Below are experts of layer 3 (counted from 0) of a mixture-of-experts language model. Rows are named gate (a neuron's input weights, with its number), up (a neuron's input weights, with its number), down (a neuron's output weights, with its number) and show model dimensions 128-255. Each number is 500 + 50 x the weight over its row's rms, rounded and kept within 0 to 999. Numbers have three digits each.
Before each expert's rows: a language model's description of what the expert responds to; "raises" lists some tokens whose logits its average output raises strongly, later layers aside. This comes from a sample of Wikipedia text that the model never trained on.

# expert 41
Common adjectives and participles after the or a in biographical prose, such as known, other, English, early, local, -based.
raises: ",", "-", " and", " ", " to", "."
gate0:471511500510485445579494495530386469537553567495494451487491533438477497389497577513518559512497508553519438475441611571564474426486484459582500520565457548400584505534482488545507506485426528477488450415562588426533475460525500585520437442491522533476515494516433514500480484547525592443443530486522497477536502523486415542461416471559544574452432518473459443560477481461476576498628
up0:552532514487464379495559557521560450507476525518476526397435498509567491548577464508429529489536543543524549489451503479424504403554488544512439497440450544505504559518443557561495455474550471429523414436622412560615544534561518466441505606505487452451525480514557454430496578396503450393421459497523520515506578560554547485519452536505437386492450462443554490545512500530510427453467
down0:493533507561448564457509586578498422521495559544525534476400558466512546519543545481559366514564478497469450489435505544422505477486495498486481495474433428492481539544439509402426498462517468540506434535525482455531451622585428488514497503560599488502598460545476545538551493415433483593500530476570471430478468517504467560445554536570492516510446528500514509501526517406423459364519
gate1:523502595507541468514439496562535557586531492573454437475479573487515513484469559489600535513491551443520458483462521482408509544507585510492536515529579466563484400518469539543635517493423576367506539446555545621565500480464516393560529471467363422443555497498525526570452581503499407508543561388472438454433508580540537502450399498484453486534564508570462556487479485457542543517533
up1:470445534525437521502482580402477524444486558464468453443486584583556573552545479493517572469435504480475461461458438525538506450551547626482570404494508537518486488512522464541524456550489582413568495411476475470546507472458546444477516541509460407515461519513434535497548485586530459465549518496513465542536530496535452477540510476481378363486533471525638516595533531526494400434585
down1:448451544452555454532403517568475453483455499502525493572470493554487447495542556550566443566516567459478378541437526465475475430412498455482516624450521469480514505488561519516408474509573474493468476481420470493474515534568505456515621523555466572587483479446451472486532486479542488535523518447471651546508551552452443451534500594480482492529544521565580514541569446492507631448605

# expert 29
Inner pieces of longer words after consonant clusters, such as impr-act-icable, ad-ject-ives, par-son-age, gr-ain, often before -ing or -ed.
raises: "es", "ical", "ic", "'", "s", "ed"
gate0:381458543441506448482447499513498504500490494577527475541496523452454544549515545443460557534457387560425554484449325512552459549481493532554546417464545503527517453553572518514525574509442463583486463486500522538519504506467538544515465448452490441514488529449537492455515513562491499570549515592487454442508550417423457522567426540536434485552606442526442491491543606476555551496500
up0:462470538454495625496447451425513628476523510466456493620456519516428478527516529485476541400487415485540470557423516514522644568490384465475537431548464522424459506491531554514482516502450479502509422430574522497460491545475477617422515503456513468490559487466392485546515469515451502570515466593507432469489462424532483539474533444592499568466466485423525565459476445510521428557524
down0:399454474552477464455465562530516420473499462511489531497477519533518448493537546586516527524503465537557414549487466594564435478475553519540552561547450443483489453534484464497496483493474473627568396463577498546476494460506430517537459462456445520530496468588535477470512475627427458481567444469496600579513502551475553428552414520554394495504485512445463443503607552540602597485574
gate1:534509537505418536528427444552508420577433560419469492421415434472446535488490600554558577522530482475446447525484579515455466635611460510444510427565447559523521485436509537406542505472467490487408544446520536598483536495544615458547541500505438500559569534474456508535496464428563560486432579530600476648461391492389557565502568497528544530503572526526511499485513533523470484524467
up1:581474508532521567437481524441416491458452525490434522443570519478500478526490522547448550431479463507472424443446477447467516573499504532520534473417436522457494617442662465527493497497563527600558547512429496504581442534481565498545562482479621465443479494551540452456478517463489464508508560481517473509456514521521631488457417506464550517506559492488498464497530500487479476461457
down1:479486547498520454490554404565541436473505387464491605490454631560572486501544510470475429503554435582498561553408477444522431574523520470512494536478387520512509573404529482448456476490432518455503504552460517482498419588564492549435552437483431493476493540552521541572483518554515436483474514522525620491523530512609501576493489431573497516537414502453519562576496319491422523505523

# expert 18
First digits and spaces in dates, years and statistics, especially after "January 11," or a dash: 2017, 3–1, 1,754.
raises: "ation", "i", "ations"
gate0:616486489451514569390481437494495467488471449481493509518485539518565562439530507436582518478492511528540498540476480458477601473484578476442518536564476417468539418508546529404472532402575463589488433526417506563488502473508507523497464448524473492558518509462489551347427472499506423562509551489597502524371473448498441453504575492415464596528516495498499493520548544588559497498474
up0:548505557536484507499550531478530492545514507446494547485558508519516405477548523469390368624482436476526515542526442385500479474488450488553417528350423487505453467499451459529498584499548502476475454518420516482546520479573494459487557456474482473462513470521469479524492528499525606599480499517504527498503599553482539567606493603497538486512471421527587567490532495521534482497490
down0:477529619555391505519514482609446518390500534492479505446557471477536464460570465580445454501520421453432534551515391579439548501439501515504433461555429570550482465543439438592503511501425475557463530461538576442569533557416501464520482518510519503565416486499460531504535525568539506483485524471657500417433378503491557466489479467452463472519579551440478498511570516499459534505514
gate1:435464497445563552459475492510549611375558474540624521545507448564564563551504484481542474512531499597519516555498467598516505561450492490544546372404485553459481497447557587479486483479469521419549584562496432492589472580477605578435542459467438442579501522386548452513477514427433516499566495476508514479456460437571500530505533522491539480567445570424488367472531575517475433496426
up1:475449553482461450587478558455480528445504448481632488535443477510454525522533488550582501649447579442533386448480542524609499500550521581529551511523422547490419472563476458585544503510477532477442556496460520488544490567498561529425472462531525446577432506511486505475605588463470555468514493541496431523454476538446582433497475526597517492491547483486539549411467428493512540472538
down1:458566485464517380548429457466385485459503496548414494453447506542466565415587545523540428572468468472455522490546553599528572439532494503655509437533392506510495424507543536425449567525541456451511490477550451642568601436508529503494485511436513573555533584488494523448568526529493548485468515438487574565516499476515554469498527527517479537484542533424508561513471645509532477536520